From a checkpoint of a small mixture-of-experts model trained on Wikipedia.
Size: 20 layers, width 160, vocabulary 2031, 44.9M parameters.
Experts: 192 SwiGLU neurons an expert, a softmax router.
Below are experts of layer 9 (counted from 0) of a mixture-of-experts language model. Rows are named router (the router's row for the expert), gate (a neuron's input weights, with its number), up (a neuron's input weights, with its number) and show model dimensions 80-159. Each number is 128 + 24 x the weight over its row's rms, rounded and kept within 0 to 255.
Before each expert's rows: a language model's description of what the expert responds to. This comes from a sample of Wikipedia text that the model never trained on.

# expert 19
Description: Opening brackets, quotes. Opening parentheses, quotation marks, apostrophes, dollar and prime signs before names, dates or numbers, as in (Catton), server's, "A NASCAR.
router [132 112 145 146 149 166  98 106 106 111 151 146 108  91 157 171 123  85 114 140 137 134 117 111 140 110 131  79 112 115 150  82 152  76 151 137 129 139 164 133 121 109 132  79 140 142 112 124 156 161 124 111 112 173 111 149 178 150 123 118 158 151 114 140  94 162  98 164 133 142 144 122 166 109 102 102  86 143  85 105]
gate10 [115  93 137 143 131 106 111  79 133 107 103 132 113 108 140 201 121 163  90 118  78 136 145 122 142 138 130 163 122 120 117 148 161 124 144 105 110 104 140 139 111 132 122 126 138  86 122 103 118 152 122 155  87 104 150 119 127 116 129 130 116 151 108 148 130 166 152 117 155  35 116 149 108 149 162 130 106 130 162 133]
up10 [103 152 112 124  90 158 130 119 156 135 127 153 123 123 133  78 147 122 111 152 184 116 115 127 127 148 126 144 116 161 152 118 137 125 150 151 143 167 134  75 161  82 160 111 110 124 177 164  86 165 106 141 124 118  88 119 106 119 171 124 141 130  67 141 171 144  92 122 108 140 160 130 106  98 141 149 136 199 140 151]
gate11 [148 115 123 139 218 123  99  97 149 185 130 107 200 112 111 110 171 144 132 123 156 118 120 135  92 134 109 128 142 142 124 124 113  87 151 129 142 127 103 117 145 118 146 134 173 108 128 100 122 138 148 123 107  97 103 158 125  89 133 137 149 116 108 153 164 127 122  87 129 133 156 134 170 166 117 138  98 134  95 139]
up11 [116 144 107 145  98 121 130 161 103 127 151 104 116 122 169 154 106  92 123 109  94 173 147 126 150 104 142 106 133 107 132 101 137 144 134 138  87 150 120 128 115 107 108 183  91 148 157 107 117 148 130 125 110 196 143 119 145 121 137 116 125  95 146 113 126 141  73 163 121 168 134 108 123 107 108 111 147 112 166 149]
gate12 [150 135 125 141 153 139 117  92 130 105 108  90 129 109 121 153 131 111 140  82 157 146 132  87 127 154 141 113 101 148 143 146 160 112  86 162 102  94 119 129  90 106 161 105 147 130 120 133  79 150 150 113 145  95 149 124 126 135 176 139 166 114 153 146 133 135 121 177  97 186 145 158 130 133  94 133 119 149 179 138]
up12 [104 150 120 114 123 107 138 111 170 113 194 128 102 144 109 119 125 142 172 158 168 102  97 109 102 189  57 133 141 141 144 114 140 177 130 106 141 111 146 125  93 146 160 131 122 135 117 120 102 136 111 125 112 113 153 118 134 139 183 178 117 135  89 116  99 125 170 145 156  86  73  98 189 121 153 135 138 140 137 128]
gate13 [131 122 110  90 126 159  81 118 107 148 138 134 136 142 110  89  86 176 142 108  97 166  97 145 111 127 139 144 127 107 120 115 166 118 149 169 111 107 155 146 135 128 145 148  89 135 130 148 168 108 144 109 116 151 159 130 149 114 122 121 128 135 109 123 103 132 190 125 171 148 133 131 184 154 164 170  83 109 138 131]
up13 [137 173 135 123 134 135  70 101 105 133 152  88 101 128 139 138 120 114 154 137 143 127 149 100  97 112  85 107 130 134 136 100 107 143 124 135 131 131 123 110 117 105 140  88 100 136 144 139 159 181 116 137 112 126 151  76 132 111 120 126 138 111 131 128 142 124 157 152 102 159 122 153 135  90  95 138  85 180 100  91]
gate14 [142 116 124 142 141 111 112 137 141 139 111 174 133 107 135  95 129 113 123 115 119 118 131  92 112 135 136 142  70 132 126 111 135 158 120 136  51 145 131  92 111 104 159 130 187 109 152 107 101 144 160  88 109 138 160 144 160 117 140 136 135 154 119  99  81 143 158 107 104 125 135 116 132 109 140 115 160 116 162 134]
up14 [141  98 129 137 136 192  88 133 133 105  99 138 133 138 139 104 128 163 112 113  81 146 148 104  99 134 182 154 118 106 128 102 140 163 116 128  91 131 114 113 106 106 164  85 144 102 128 128 128 163 166  72 108 169 127 173 170 120 123 100 102 149 155 122 156 123 101 187 142 161 112 133 124 155 129  97 128 164 156 142]
gate15 [127 106 115 137 101 133  92 128 116 106 155 141 144 101 119 111 140 140 145 170 147 121 130 125  82 130 126 120 141  82 114  96  85 131 152 106 155 118 132 138 101 134 119 121 112  98 165 114 128 107  65 133 146 160 136 135 131 132  99 122 158 164 110 133 130 145 111 115 157 138 138 135 118 144  82 144 126 128 170 161]
up15 [132 104 166 138 102 154  95 111 156 152 108  90 135 145  99 121 122 171 121 118 117 119 129 128  88 138 106 158 127  72 105 142  82 122 176 116 106 108 135 122 139 168  98  80 150 101 109 161 163 112 135 122 172 151 136 129 130 131  77 156 109 129  91 122 112  60 104 110 105 142 108 120 153 134 165 103 144 146 104 149]
gate16 [134  84 117 106 151 151 141 128 109 151 122  99 121  72 140 149 103 115 155 124  80 160 134 122 142  92 120 126 145 107 145 128 136 102 110 122 101 139 106 101 156  99 138 177 149  98 131 122  67 135 176 117 127  98 139  84 118 108 110 142 115 183 134 105 133 139  79  82 104 135  98 117 131 106 142 140 136 107 137 175]
up16 [169 110  86 175 143 150 136 134 130 133  72 152  95  92 120 142 117 143 144 133  99 132 116 147 119  99 160 157 152  94 109 134 133 104 126  99 119 161 104 113 120 117 134 135 131  89 139 144 110 147 155 138 132 146 136 127  83 139  94 169  83 104 125 110 130 146 128 114  89 139  82 103 148 150 116 124 100 140 140 107]
gate17 [152  96 111 151 124 121  97  88 115 119 136 137 118 105 157 125 132 121 116 156 129 106 125 154  63 122 130 138 126 119 111 150 118 111 110 137 131 146 110 108 124 113 146 137 134 177 143 116 149 164  87 101 122 179 105 102 140 167  97 138 138 129 170 151  97  98 152 106 101 118 157 142 101 103 125 144 120 136 138 110]
up17 [117 112  96 117 108  95 112 154 122 135 153 131 160  74 158 115 133  99 121 154  95 133  98 146 144 132 144 102 134 162 177 109  93 102 127  99  90 131 100 139 116 114 156  95 142 132 104 129 131 127 136 113 136 122 123 153 106 142 106 121 138 165 119 116 121  84 137 178 150 106 164 115 111 113 109 148  99 165 132 115]
gate18 [146 145 143 150 117 117 122 126 159 134 124 131 173 171 116 179 102 111 141 136 127 122 117 161 135 128 108  93 167 124 104 153 107 119 148 150  90 127 143 126 128 173 160 134 113 135  83 113 137 125 128 150  74  89 108 119 169  62 119 111 144 127 152 129 108 108 101 111 113 185 127  91 158 140 129 126 168 170 127  89]
up18 [124 129 116 129 134 104 115 119 135 125  79 128 117 131 163 187 126 104 112  80 112 117 144 129  93 186 115 122 131  83 142 118 150 156 139 132 164 139 110 136 132 131 110 133 203 123 122 136 107 114 127 140 137 144  82 133 153 132 130 111 124 123 165 126 118 166 162 106 144 120 124  67 122  85  72 115 155 128 109  86]
gate19 [165 144 149 171 162 110 154 150 131  94 140 116  95  90 136 144 106 110 101 130 130 118 138 142 142  91 123  93 137 131 148  94  98 152 134 127 125 111 101 123 101 124 133 106  64 117 140 142 105 142 165 151 102 141 150 151 134  92 143  97 114 138 162 119  88 148  80  68 128 139 125 133 155  96 125 108 108 141 110 133]
up19 [150 142 144  92 131 106  86 147 131 110 115 162 102 146  75 119 149 156 116 121  91 122 110 156 108 108  81 165 145 167  79 157 128 129  63 102 174 137 129 132 148 122 115 122 116 131 113 119 126 121  96 122 154 113 141 115 136 120 128 189 120 148 152 164 128 143 181 128  66 115 146 160 128 130 140 107 113 138  94 111]
gate20 [116  97 141 131 142 145 141 116 148 128 148 112 131 130 189 126 134 116 110  92 116 143 147 113 152  90 119 108 123 138  90 141 132  86  95 114 120 101 141 162 102 139 137 102 121 118 117 140 158 129 158 111 108 192 132 114 142 149 117 137 116 100 101 116  77  86 145 127 106 101 150 137 154 134 145  96 139 100 133 139]
up20 [149  97 131 137 151 130 135 157 140 181  96  80 161 154 128 173 134 138  80 145 137 102 142 152 136 119 104 126 142 124 119 146 111  96 133 161  90 132  91 165 117 102 162 123 103 118 106 144 155 116 108 123 140 148 160  91 143 144 146 115 122 134 154 106 136 123 120 117 112 100 138 124 147 105 148 100 106 102 103 144]
gate21 [117 155 140 149 118 148 176 117 131  63 147 148  72 128 138 133 117 161 188 144 136 136 164 101 134 108 126 122 124 139 145 117 126 137 132 148 132 109 103 107 130  99 124 143 119 141 123  71 151  62 117 107 113 135 129 136 119  99 154 128 133 151 158 152 116 159 121 112 185 148 124 148 122 126 170  89 103 159 146  97]
up21 [123 109 128 148 128 151 138  89 151 137 138 155 138 114 136 153  90  96 138 121 101 111 180 135 127 118  88 132  89  97 124 125 152 145 138 110 165 123 143 175 108 118  84 122  94 112 122 135 145 118 106 184 109 140 138 141 109 113 118 131 148 122 133 177 139 149 117 143 169  90 130 145 135 188 102 133 157 107 152 127]
gate22 [134  93 139 125  88 147 104 108 168 152 104 178 140 131 111 120 133  99 119 161 138 146  97 126 101 128 128 119 148 110 120 134 121 128 144 151 121 130 113 108 126 113 106 131 133 100 125 167 201 139 155 126 102 143 124  98 144 120 110  68 113  99 112 143 101 171 175  76 159 116 135 119 142  98 116 106 151 117 146 155]
up22 [154 115 144  98 128 158 126 131  59 137 145 110 136 103 121 105 126  93  95 116 122 118 114 115 134  88 130 127 143 121 133 153 146 161 137 121 132  99 170 148 126 186 134 112  83 163 149 123 107 104 109 158 119 115 112 130 125  51 116  66 131 115 119 115 141  80 115  98 176 129 102 110 126 139 148 126  97  96 132 130]
gate23 [ 85 129 152 117 122 107 118  94  92 103 143 117 129  99 137 150 141  98 118  94 164 151 123 117 170 161 143 114 120 119 151  72 123 119 121 133 121 180 163 139 140 119 125 130 111 155 120 158 125 134 119 133 130  82  84 109 181 184  91 106 124 161 154 151 102 135  99 131  91 115 122 129 153 114 134 168 115 126  82 139]
up23 [180 143 141 156 137  97 124 123 118 100  92 124 144 170 145 138 114 162 128 181 158 142 125 137  69 102 100 137 144 142  91  95 128 102 121 128 142 105 138 111 143 126 153 131 134 101  80 108 144 136 158 134 152 143 123 109  91 132 160 187 153 122 124 117 145 153  98 138 163 103 125 134  94 111 136 121 123 115 188 111]

# expert 5
Description: Vowel+t word pieces. Short pieces like at, et, ar and capital E or I at or near word start, as in p-at-tern, l-at-ter, W-at-ers, Army.
router [135 155 136 126 145 142 158 145 134 116 157 147 187 178 117 144 130 139 115 114  97 104 139 119 124 118 120 133 104 143 115 140 149 100 146 156 156 105 172  96 144 156 154  97 114 165 155 114 112 129 134 174  99 131 101 149 126 118 131 163 166 123 128 128 133 136 151 166 132 123 112 113 146  98 150 119 161 151  71 131]
gate21 [129 122 144 159 156 150 132 124 124 103 156 138 134 163 136 120 140 106 152 125 108 144 176 159 120 122 124 122 131 115 151  73 177 141 140 123 173 114 117 151 131 165 101 136 152 133 158  98 116 121 116 166 134  66 120 117 140 118 139 108 148 159  99 105 167 136 126 136 160 126 124 149 129 143 150 129 127 151 121 178]
up21 [ 74 113 113 142 128 112 113 137 118 156 138 135 106  85  95 153 110 142 115 127 144 156 136 182 139  84 176 163  91 136 135 176 127 148 103 125 180 132 124 177  86 133 133 121 128 138 105 120 122 153 174 146 147 114 147 156  95 107 162 126 146 137 121 124 157  88 106 120 104 147 133 111 141 105 127 110 116 124 148 147]
gate22 [127 116 123  98 152 127 131 120 144 131 138 140 142 161 132  98 119 163 151 147 161  86 128 141 158 119 120  96 130  89 101  94 155 125 171 119 130 151 154  92 120 142 153 164 175 132 164  97 132 142 162 103 127 102  88 100 118 120 116 198 113 154 131 152 144  98 139 112 120 122 127 144 129 133 108 103 155 109 109  96]
up22 [ 76 108 143 103 122 115 113 148 109 132 137 146 152 143 157 118 145 137 124 102 130 149 125 116 112 154 148 125 122 140  97  97 111 146 130 108 123 152 148 143 130  86 135 132 117 135 119 137 125  67 151  74 120 121  90  90 146 115 137 147 188 161 179 137 128  78 104 107 137 131 150 124 150 145 123 104 161 140 120 136]
gate23 [131 124 145 140 101 110 121 153 154 125 137 120 116 116 143 127 128 120  97 146 109 137 171 112 127 124 129 154  81 120 177 134 139 123  57 133 103 136 152 116 146  62 136 134 116 131 160 159 120 109 129 155 121 135 121 141 131 123 108 122 154 123 192  88 117 145 107 118 109 163 148 148 126 156 117 117 154 125 133 168]
up23 [139 145 119 129 114 139 109 138 146 152 145 106 121 176 110 142 152 145 109 127  82 157  86  93  84 127 124 110 166 110 139 118 109 134  97 148 123 123 152 130 107 140  78 143 128 155  59 116 141  84 160 143 111 153 125 150 137 145 141 128 135 144 145 130 131 136  94 115 132  94 119  91 102 123 155 180 133 132 161  92]
gate24 [106 141 146 107 123 133 172 116 141 112 133 146 192 158 131 140 134 132 121 113 116 152 115 172 126 109 132 113  92  65 124 175 149 134 142 116  88  88 129 126  99 155 126 133  95 140 157 167 151 127 130 128 167 117 130 123  73 151 137 119 107 144 119 139 125 121 155 134 133 119 156 140  88 119 149  98 153 154 138 153]
up24 [108 140 137 101 107 142 133 158  77 146 121 129 136 116 119 121  49 137 124 111  94 118 149 113 168 157 138 155  93 145 107 139 143 151  98 185 147 113  76 115 122 127  79 176 129 121  80 131 127 122 153 137 132 150 153 101  96 185  99 118 138 114  93  99 121 123 130 145 146 178 144 113 166 152 156 153 139  84 116 130]
gate25 [151 126 121 174 165 174 132 148  89 150 182 137 153 141 162 101  95 108 176 131 130 145 151 125 120 139 132 142 156 138 149  91  71 147 168 123 118 136 108  92 132 115 155 101 109 130 147 144 147 137 114 157 168 139 147 106 148 161 136 133 106 142 147 116 138  99 145 117 115 134  94  86 103 141  98 109 139 143 149 145]
up25 [109 129 149  81 147 138 119 139 124 137 148 192 109 178 143 137 157 125 122  68 134  83 194 132 161 134 116 119 115  94 118 128 107  98 126 146 104  98 139  94 168 154  72 112 131  85 107 123 147 137 165  89 148 149 139 135 142 113 107  75 149 114 119 123 164  84 116 126 143  88 133 115 134 144 119 126  90 143 106 104]
gate26 [ 87 141 132 119 151 115 145 152 120 110 115 141 135 183 122 118  88 148 131 150 117  89 130 114 155 102 164 145  79 109 117 121 150 120 105 105 136 109 169 144  93 176  80 106 103 134 108 108 117 144 177 129 132 110 122 128 133 106 150 140 139 144 149 139 140 154  90 124 130 144 136 136 125 133 141 165 159 160 161 119]
up26 [121 127 122 138 151 132 118 118 164  87 124 157 117 195  82 145  74  83 138 167  95 133 141 141 137 132 113 135  87 121 145 142 154 116 172 155  59 106 133 165 125 126 112 103 112 121 108 128 153 120 155 121 124 135 126 161 108 127 153  85 117 100 117 158 143 134 124 144 105 128  80 150 137 151 168 139 143 163 113 140]
gate27 [155 109 137  99 131 122 159 135 125 119 124 116 177 139 104  64 144 129 151 113 140 138 170 123 148 117 108 128 107  75 143 116 162 128 147  95 108 113 139 102 111 104 185 154 125 128 119  97 142 122 150  94 185 145 131 126  97 124 129 158 147 126 101 113 138 158 105 151  99 204 156 168 112 123 141 114 114 107 103  95]
up27 [155 133  99 102 133 158 150 147 108 137 120 105 137 119 103  97 116 107 130 120 129 121 137 127 162 106 142 152  89 174 161 170 112 115 108 154 123  93 131  96 105 119 117 183 179 130 144 127 154 131 156 145 134 128 111 102 160 137 136 132 142 132  77 118 148 120  92 121 109 154 131 154 100 149 162 145 124 109 125 162]
gate28 [141  83 163 122  96 126 158  94 137 145 166 154 132 102 124 155 134 135 162 185 124 147 109 114  94 152 114  97 138 121 171 175 119 106 159 118 141 118 130 121 124 143 121 108 145 146 107 135 144 136 156 139  99  83  82 151 157 129 133 126 117 138 133 121  97 106 154 141 116 114 183 111 152 120 142 142 106 121 113 142]
up28 [105 126 152 119 142  99 151 112 134 110 115 127 132 125 128 126 151 117 175 123 133 144  78 171 160 169 138 134  89 153  87 156 138 127  99 120 173  77 152 146 112 126 147  94 111 116 118 117 149 132 130 142 155 113 156 162 126 122 113  84 142 107  79 116 113 150 110 113 134 107 115  84 155 128 162 115 110 153  70 155]
gate29 [140 137 202 139 112 148 170 119  90 135 115 121 104 139 138 128 118 101 133 128 133 140 145 124 140 129 111 144 138 121 121  93  88  93 112 111 145 119 121 113 116 113 143 158  98 121 147 183 122 110 133 134 110 142 142 153 184  96 135 151 166 137 146 103 162 127 182 176  93 130 131 158 154  89 161 143  76 115 128  81]
up29 [135 155 105  95 127 149 108 132 139  78 134  94  77 165 174 145  96 103  94 121 122  86 110 123 123 128 171  97 127 147 132 179 140 139 140 141 121 120 138 128 145 122 139 115 186 113 113 123 101 177 133 174  89 142 133 115 112 165 180 131 154 127 165 123 133 143 127 153 110 140 163 167 141 126 121 118 112  90 132 157]
gate30 [138 129 116 140 125 131 130 142 104 149 126 128 133 152 106 141 127  90 177  86 133 128 138 125 128 141 148  89 124 123 126 120 134 134 102 144 147 103 140 150 112 173  98 116 130 143 128 154 119 175 117 143 108 112 101 137 133 132 175 153 145 113 109 144 177 151 134 177 162 125 111 153 169 119 106 137 135 119  94 146]
up30 [156 115  65 157 126 105  90 131 171 164 139 159 139 147 119 144 118 144  89 144 176 119 155 126 145 162 118 109 142 168 127 113 126 100 105 151 117 125  93 122  95 137 179 118 148 117  86 138  60 166 158 114 163 138 126 107 142 171 133 173 138 138 144 124 149 125 133 103 101 129 153 110 146 154 112 129 135 151 136 126]
gate31 [135  96 137 139 166 112 159 157 120 144 168 125 110 148 144 134 142 118  80 113 165 125 126  98 155  87 112 126  90  97  70 141 105 103 149 146 136 124 111 118 134 132 148 110 136 136 104 171  82 106 176  83 101 118 126 120 121 114 104 103 123 145 165 115 147 126 153  94 121 122  62  76 124 114  96 129 110 113 158 128]
up31 [113 169 117  91 174 165 176 171 160 143 129 173 144 144 148 163 158 107 172 127 146 129 157 113 110 114 171 120 134 134  92 148 112 107 180 109 130 119 104 171 130 150 108 143 120 120 107 130 125  96  89 108 120 134 132 136 118 123 158 129 131 110  90 102 131 162 109 173 150 165 141 129 169 123 130 115 134 142  98 121]
gate32 [ 98 135 101 122 118  71 108 150 109 142 103 133 138 135 121 133 113  98 107 127 129 140 151 131 131 126 120 119 151  96 124 109 127 110 108  90 135 103 129 112 124 108 149 166 145 187 126 116  97 160 109 138 116 119 166 169 120 151 157 128 133 100 117 113 128 118 144 146 115 119 134 131 134 125 124 114 101  97 145 143]
up32 [119 134 139 138  99 134 114 103 149  89 116 145 149 147  94  99 151 168 125  91  89 148 134 106  93 163 193 140 124 110 137 105 153 100 101  94 116 165 142 119  84 117 146 115 134 103 143 176  98 143 138 115 113 141 118 130 123 126 126 119  66 156 152 104 150 111 160 127 134 164 120 119 156 142 167  77 151 111 161 150]
gate33 [107  84 102 133 102 166 172 101 170 108 170 136 182 163 144 156 125 122 136  72 112 140 131 124 139 158 126 165 146 138 145  91 171 136 138 129  85 107  92 105 111 122 138 141 159 136 111 168 127 118  98 142  95 132 107 143 162 166 112  88 169 126 109 115 102 111 157 134 151 104 142 165 122 142 117 158 122  91 165 126]
up33 [111 115 153 147 148 137 134  89 145 157 130 114 130 110 140 154 141 107  84  80 145 158 145 119  95  91 143 144 163  76 155 152 144 131 154 120 150 145 122  54 100 187 103 131 136 143 142 166 145 150 156 138 134 158  73 152 124 125  90 124 139 147 126 125 121 127 119 108 148 131 115 135 135 111 135  99 152  98 169 141]
gate34 [201 110 177 159 114 133 142 155 117 125 104  99 141 160 121 157 103  83 109 117  98 106 162 134 113 130  79 107 143 127  98 136 130 156 154 131 152 149 159  87 159 141 131 116 114 112 163  97 119 130 146 151 129 167 152 125 138 149 128 104 124 157 127  97 106 104 107 100 148 118 153 158 146 147 105 130 114 149 140 130]
up34 [152 138  89  97 122 144 122 122  97 132 126 122 118 157 141  95  96 134 113 154 107 185  97 109 125  78 109  85 152 134 150 133 125 126 104 111 113 116 128 146 124 140 111 155 157 158 136 163 193 105 119 166 123  82 137 140 103 150 148 152 168 128 114 124 122 149 138 127 144 135 110 119 108 148 149 113 110 146 153  72]

# expert 9
Description: Function words, clause glue. Verbs, pronouns, conjunctions and adverb endings in running prose, as in is, was, that, it, but, where, been, -ly, -ing.
router [ 66 105 108 109 133 140 119 132  95 156 111 103  83 138 149 138  90 149 139 131  95 126 135 131 151 100 101 127 128 122 131 121 116 140  86 136  73 133  88  93 114  96 136  96 132 148 144 107 133 103 152 153 124  85 139 142  99  96 137  87  77 152 154  96 133 103  95 155 115 114 142 113 180 109 104 153 127 108 138 162]
gate5 [144 129 125 131  92 115  84 103 119 140  92  95 173 145 142 114 139 166 121 183 102 141 128 120 124  64 138 183 119  86 145 110 141 119 139 145 114  83 106  98 133 121 113 116 113 136 108 139  95 140 144  88 146 114 131 107 109 117 107 102 118 161 123 126 117 106 143 121 131 142 130 147 121 133  88 180  52 156 107 109]
up5 [123 128  95 121 145 114 124 144 137 133 135 123 128 104 147  67 176 123 132 103 135  99  79 150 107 154 167 114 146 158 128  79 150 116 108 171 137 193 148 104 115 135 135  82 109 132 121 154 124 125 139 113 132  98  95 123 116 140 130 115 137 114 156 110  98 111 120 106 120 129 151  96 141 115 121 161 112 143 147 144]
gate6 [120 124 161 109 122  99 168 182 129 129  77 150 127 140 117 128 119 128 118 115 178 155 137 102  97 117 134 115 156 145 130 148 149 157 130 115  68 148 126 178 105  61 125 141 145 122 144 127 141  97 149 120 124  89 142 122 149 125 127 106 126 168 154 154 168 148  82 114 118  98 140  86 156 142 140 155  79 126 100 133]
up6 [146 143  89 148 134 115 116 136 104 111 125 137 140 141 145 114 112 106 114 135 162 122 122 116 148 148 134 134  91  94 166 142 179 107 131 113 136 143 124  92 123 133 103 114 148 140  89 135 183 139 102 159 126 120  83 132 100 101 153 150 143 120  98  91  91 142 158 113 136 146 135 128 108 156 109 127 151 141 135  71]
gate7 [135 133 140 122 137 127 135 115 124 132  74 128 126  83 113 157 123 135 117 143 145 120 119 126 160 126 148 115 119 141 123 133 128 158 139 124 139  99 169 130 107 110 153 125 114 179 131 132  73 147  81 145 124 108 138 129 122 109 122 138  85 100 128 115 109 100 175 110 110 134  86 114 149 119 170 103 110 137 103 156]
up7 [ 65 125 149 122 128 155 170 117 135 126  86 154 144 170 136 129 117 106 126 160 115 110 168 130  79 100 119 144 152 145 133 127  69 136 106 131 170 160 147 109 131 126 121 133 152 115 115  87 145 142 117 152 159 174 117 155 177 126 121 124 160 130 180 123 114 148 111 141 124 172 142 122 119 113 152 129 180 112 116 149]
gate8 [156 147 158  77 133 104 137 129 104 112 143 158 133 136 103 144 141 126 127 104 117 159 169 121 146 119 172 133 151  92 119 137 173 141 111 140 128 174 115 120 107 126 144 153 118  85  93 127 107 139 137 149 151 158 117 146 104 101 134 163 115 147 138  95 106 129 101 141 173 115 156 137 155 127 163  92 111 109 137 131]
up8 [107 135 114 171 163 115 149 140 149 141 111 147 117 105 111 112 151 106  85 171 106 150 156 102 113 146 131 130 131 117 110 129 129 106 147 123 119 111 157 144 143 131 134 157  92  87 129 153 105 143 139 117 114 125 124 146  74 118 151 112 121 135  93 167 101 117 168 120 142 148 117 146 151 134 150 186 127 155 146 146]
gate9 [126 130 126 150 136 139 152 139 137 125 131  94 165 136 180 106 134  90 123 120  84 146  92 105 141 138 101  86 119 169  88 120 159 111  94 130 154 142 101 132 122  88 120 111 163 128 163 106 130 171 124 126 119 152 138 142 105 164 119 118 104  76 151  79 126  81 123  99 158 100 138 141 145  98 133 115 145 103 104 159]
up9 [133 166 116 156 136 111 130 115  77 124 110 160 107 117  57 146 129 149 114 109 138 111 143 176 122  92 126 119 110 104 124 154  75 138 120  96 141 157  88 107  97  79 156 144 114 103 145 151  95  97 134 161 149 128 104 125 178  94 131 122 122 109 100 110 138 104 141 120 134 119 134 152 118 118  89 139 125  96  93 120]
gate10 [133 121 113 160 124 108 136  80 105 148 176 137 126 113 144 162 111 142 102 111 123 130 152 121 121 132 116 127 121 140 108 183 116 133 135 154 121 174 115 149 144  88 121 132 104 103 159 142 108 138 131 146 165  67  93 146 140 165  88 124 132 131 114 106 131 171 110 131 120 110  66 125 171 119 144 151 122 139 150 107]
up10 [131 128 138 121 142 154 135 118  99  99  89  98 101 132 122  77 144 128 157 131 140 126 118 115 142 151 107 134 101 104 120 113 130 103 100 103 140 121 137  86 143 130 140 103 103 114 136 145 131 103 150 129 102  70 112 128 136 142 136 133 124 127  89 123 135 111 180 148  65 130 202 137 134 103 122  72 135 121 135 160]
gate11 [146 107 136 142  98  99 166 163 109 112 141 119 124 158 108 124 135  87 108 136 106 118 143 155  87 122 144 104 126 165 139 147 100 136 116 129 107 130 131  95 112 123 135 146 122 128 104 147 118 101 112 134 131 146 119 126 114  75 114 184 136 111 130 148 117 152 105 118  94 130 105 136 116  91 114 142  94 181 142 140]
up11 [ 94 121 129 116 187 114 144 142 114 115 137 135 129 140 142  88 104 176 162  79 173 103 147 115 149 135 150  97 111 107 192 105 151  98  99  85 150 116 101 119 127  71 110 166 146 116 165 122 150 109  95 104  78 133 129  83 133 145 144 156 143 160 131  96 131 113 152 139 126 132 117  97 109 143 137 144 177 142 134 176]
gate12 [124 130 171 138 103 181 111 126 138  96 119 109 111 133 136 128 172  87 116 107 117 161 114 125 131 144 126 172 100 149 145  98 141 151 141 108 100 149 116 144 127 177 119 137 139 112 136 148 120 143 157 144 104  83 154 119 157  81 159 177 116 114 111  92 132 134  91 123 184 148 122 121 129 143 111 143  97  92 153 123]
up12 [ 99 109 150 105 140 122 139 122 129 134 168 140 151  91 135 102 132 140 157 119  96 113 107 112 118 137 150 147 106 146  97 123 174 147 131 112  63 126 100 132 145 149 115 129 128  92 126 143  77 119 120 163  95 134 190 117 162 128  88 163 117 165 139 132 112 139 123  95 155 127  92 127 137 140 103 165 135 116 129 115]
gate13 [135 125 108 146 193 117 108 121 147 118 120 116 107 146 128  95 130 110  98 142 164  78 139 132  87 154 172 137 106 158 122 103 178 144 118 111  73 123 134 145 135 128 158 126 137 163 148 137 120 135 100 123 109 107 138 131 113 110 116 147 161 137 110 112 144 152  88 122 117 128 111 117 137  93 143 143 105 139 131 124]
up13 [ 97  91 131 149  71  96 133 137 106  78 152 140 127 125 107 168 108 149 115 116 136 122 120 125 111 106 134 154  99 138 112 133 131 118 155 145 142 120  97 140 136 156 122 142  37 128 129 142 129 130 155 144 161 147 152  82 111  95 135 139  70 155 176  95 112 115 164 141 138 135 128 143 140 115 118 150 144 124 139 156]
gate14 [109 155  98 136 139 111 110 133 117 144 129 102 127  95 104 148 111 121 132 179  92 108  80 104 120 134 105 149 141 134 132  97 140 109 107  76 143 107 152 143 127 133 116  93 100 113 137 145 148 147 144 140 135 141 134 100 149  65 151 147 156 141 139 135 159 163  83 146 145 130  87 177  91 100 134 124 129  98 114 135]
up14 [111 113 100 149  70 124 153  91 130 122  93  90  97 147 129 165  99 164 132 138 171  95 150 160 140 152 118 147  69 167 121 123 119 133 154 130 114 167 121 111 135 123 120 143 123 145 121 173 139 129 116  78 124  94 134 144  86 137 112 164 126 112 140 147  99 161 122 120 131 149 124 134 104 127 122 125 102 146 131 130]
gate15 [146 107 147 160 105 138 156 149 122 101  83  80 141 114 139 112 175 148 134 135  99 151 136 155 152 145 124 109  97 135 156 127 147 122 125  82 117 134 134  98 158 103 167 122 139 108 159 154 127 128 141  91 120 110 134 102 112 153 111 140 166 106 157 113 116 136  70 156 151 108 122 124 100 134 128  98 142 108 161 152]
up15 [113 110 128  94 144 120  89 115 141 172 132  80 125 147 122 112 135 139 117 108 123 156 112 158 107 139 115  88 109 147 140 133 129 141 160  85 104 103 108  87 166  92 130 137 137 154 119 185 117 143 121 122 127 117 177 140 128 131 142 151 207 122 105 105 132 152 107 109 148 101 128  92 136 129 164 104 110  94 120 174]
gate16 [119 149 113 128 156 110 132 111 116 110 147  98 134 125 136 180  97 126 131 137 136 128 129 126 143 116 114 159  97 136 117 143 153 117 120 136 153  68 133 151 134 147 121 140 122 106 140 132 163 116  90 143 117  95  83 138 140 128 162 111 124 150 105  79 119 101 116  71 159 193 108 140 109 115 144 126 159 136 115 127]
up16 [108 140 178 159 130 141 147 117 113 136  97 141 134  86 105 134 106 114 155 144 174 128 131 166 141 163 135 101  90 113 103 135 152 111 143 125 161 106 105 110 117 105 123 124  76 156 101 137 125 117 132 105 150 111 112 110 126 150  87  90 108 138 100 128 139 123 124  85 122 139 103 117 132 157 117 132  95 131 114 126]
gate17 [ 85 150 126 137 150 110 143  81 133 121  87 153 187 136  92 143 124 149  95 179 130 127 124  95 121 106 133 138 155 101 119 163  95 130  83 117 114 155 145 116 107  95  99 156 128 123 145 159  98 155 111 120 137 108 107 100 123 122  93 125 169 147 138 149 146 109 120 118 101 128 113 117 150 146 116 141 134 104 139 151]
up17 [ 84 153 121 148 139 106 151  96 122 123 118 119 104 100 126 123 140 135 113 100 120 152 140 123  89  98 158 141 130 138 152  81  83  92 119 130 179  90  99 157 107 129 115 135 110 144 147 118  75 131 185 147 112 140 104 126 120 154 115 155  93 166 137 135 130 128 109 102 131 110 136 147 149 108 151 189 147  96 152 148]
gate18 [127 152 122 188 126 107 177 186 107  59 104 117 149 126 113 104 146 177 125  83 101 127 130 134 140 129 128  95 126 131 142 110 142 124 113 142 101  86 128 160 128 112 104 136 150 159 120  73 129 149 108 134 123  92 132 119  94 172 183 102  86 164 122 143 156 171 145 113 124 108 144 126  88 124 114 138 128 135 130 136]
up18 [127 124  99 137 107 102 110 140  89 144 111 155 155 160 138  91 155  98  84 133 153 126 126 135 111 148 143 161  94 108 145 159 118 106  99 123 149 144  79 127 101 150 145 105 181 116 118 183 143 124 120 146 113 114 156 120 160 113 125 120 131 126  93  89 107 138 142 112 139 154 179 147 128 157 142 137 135 122 136 171]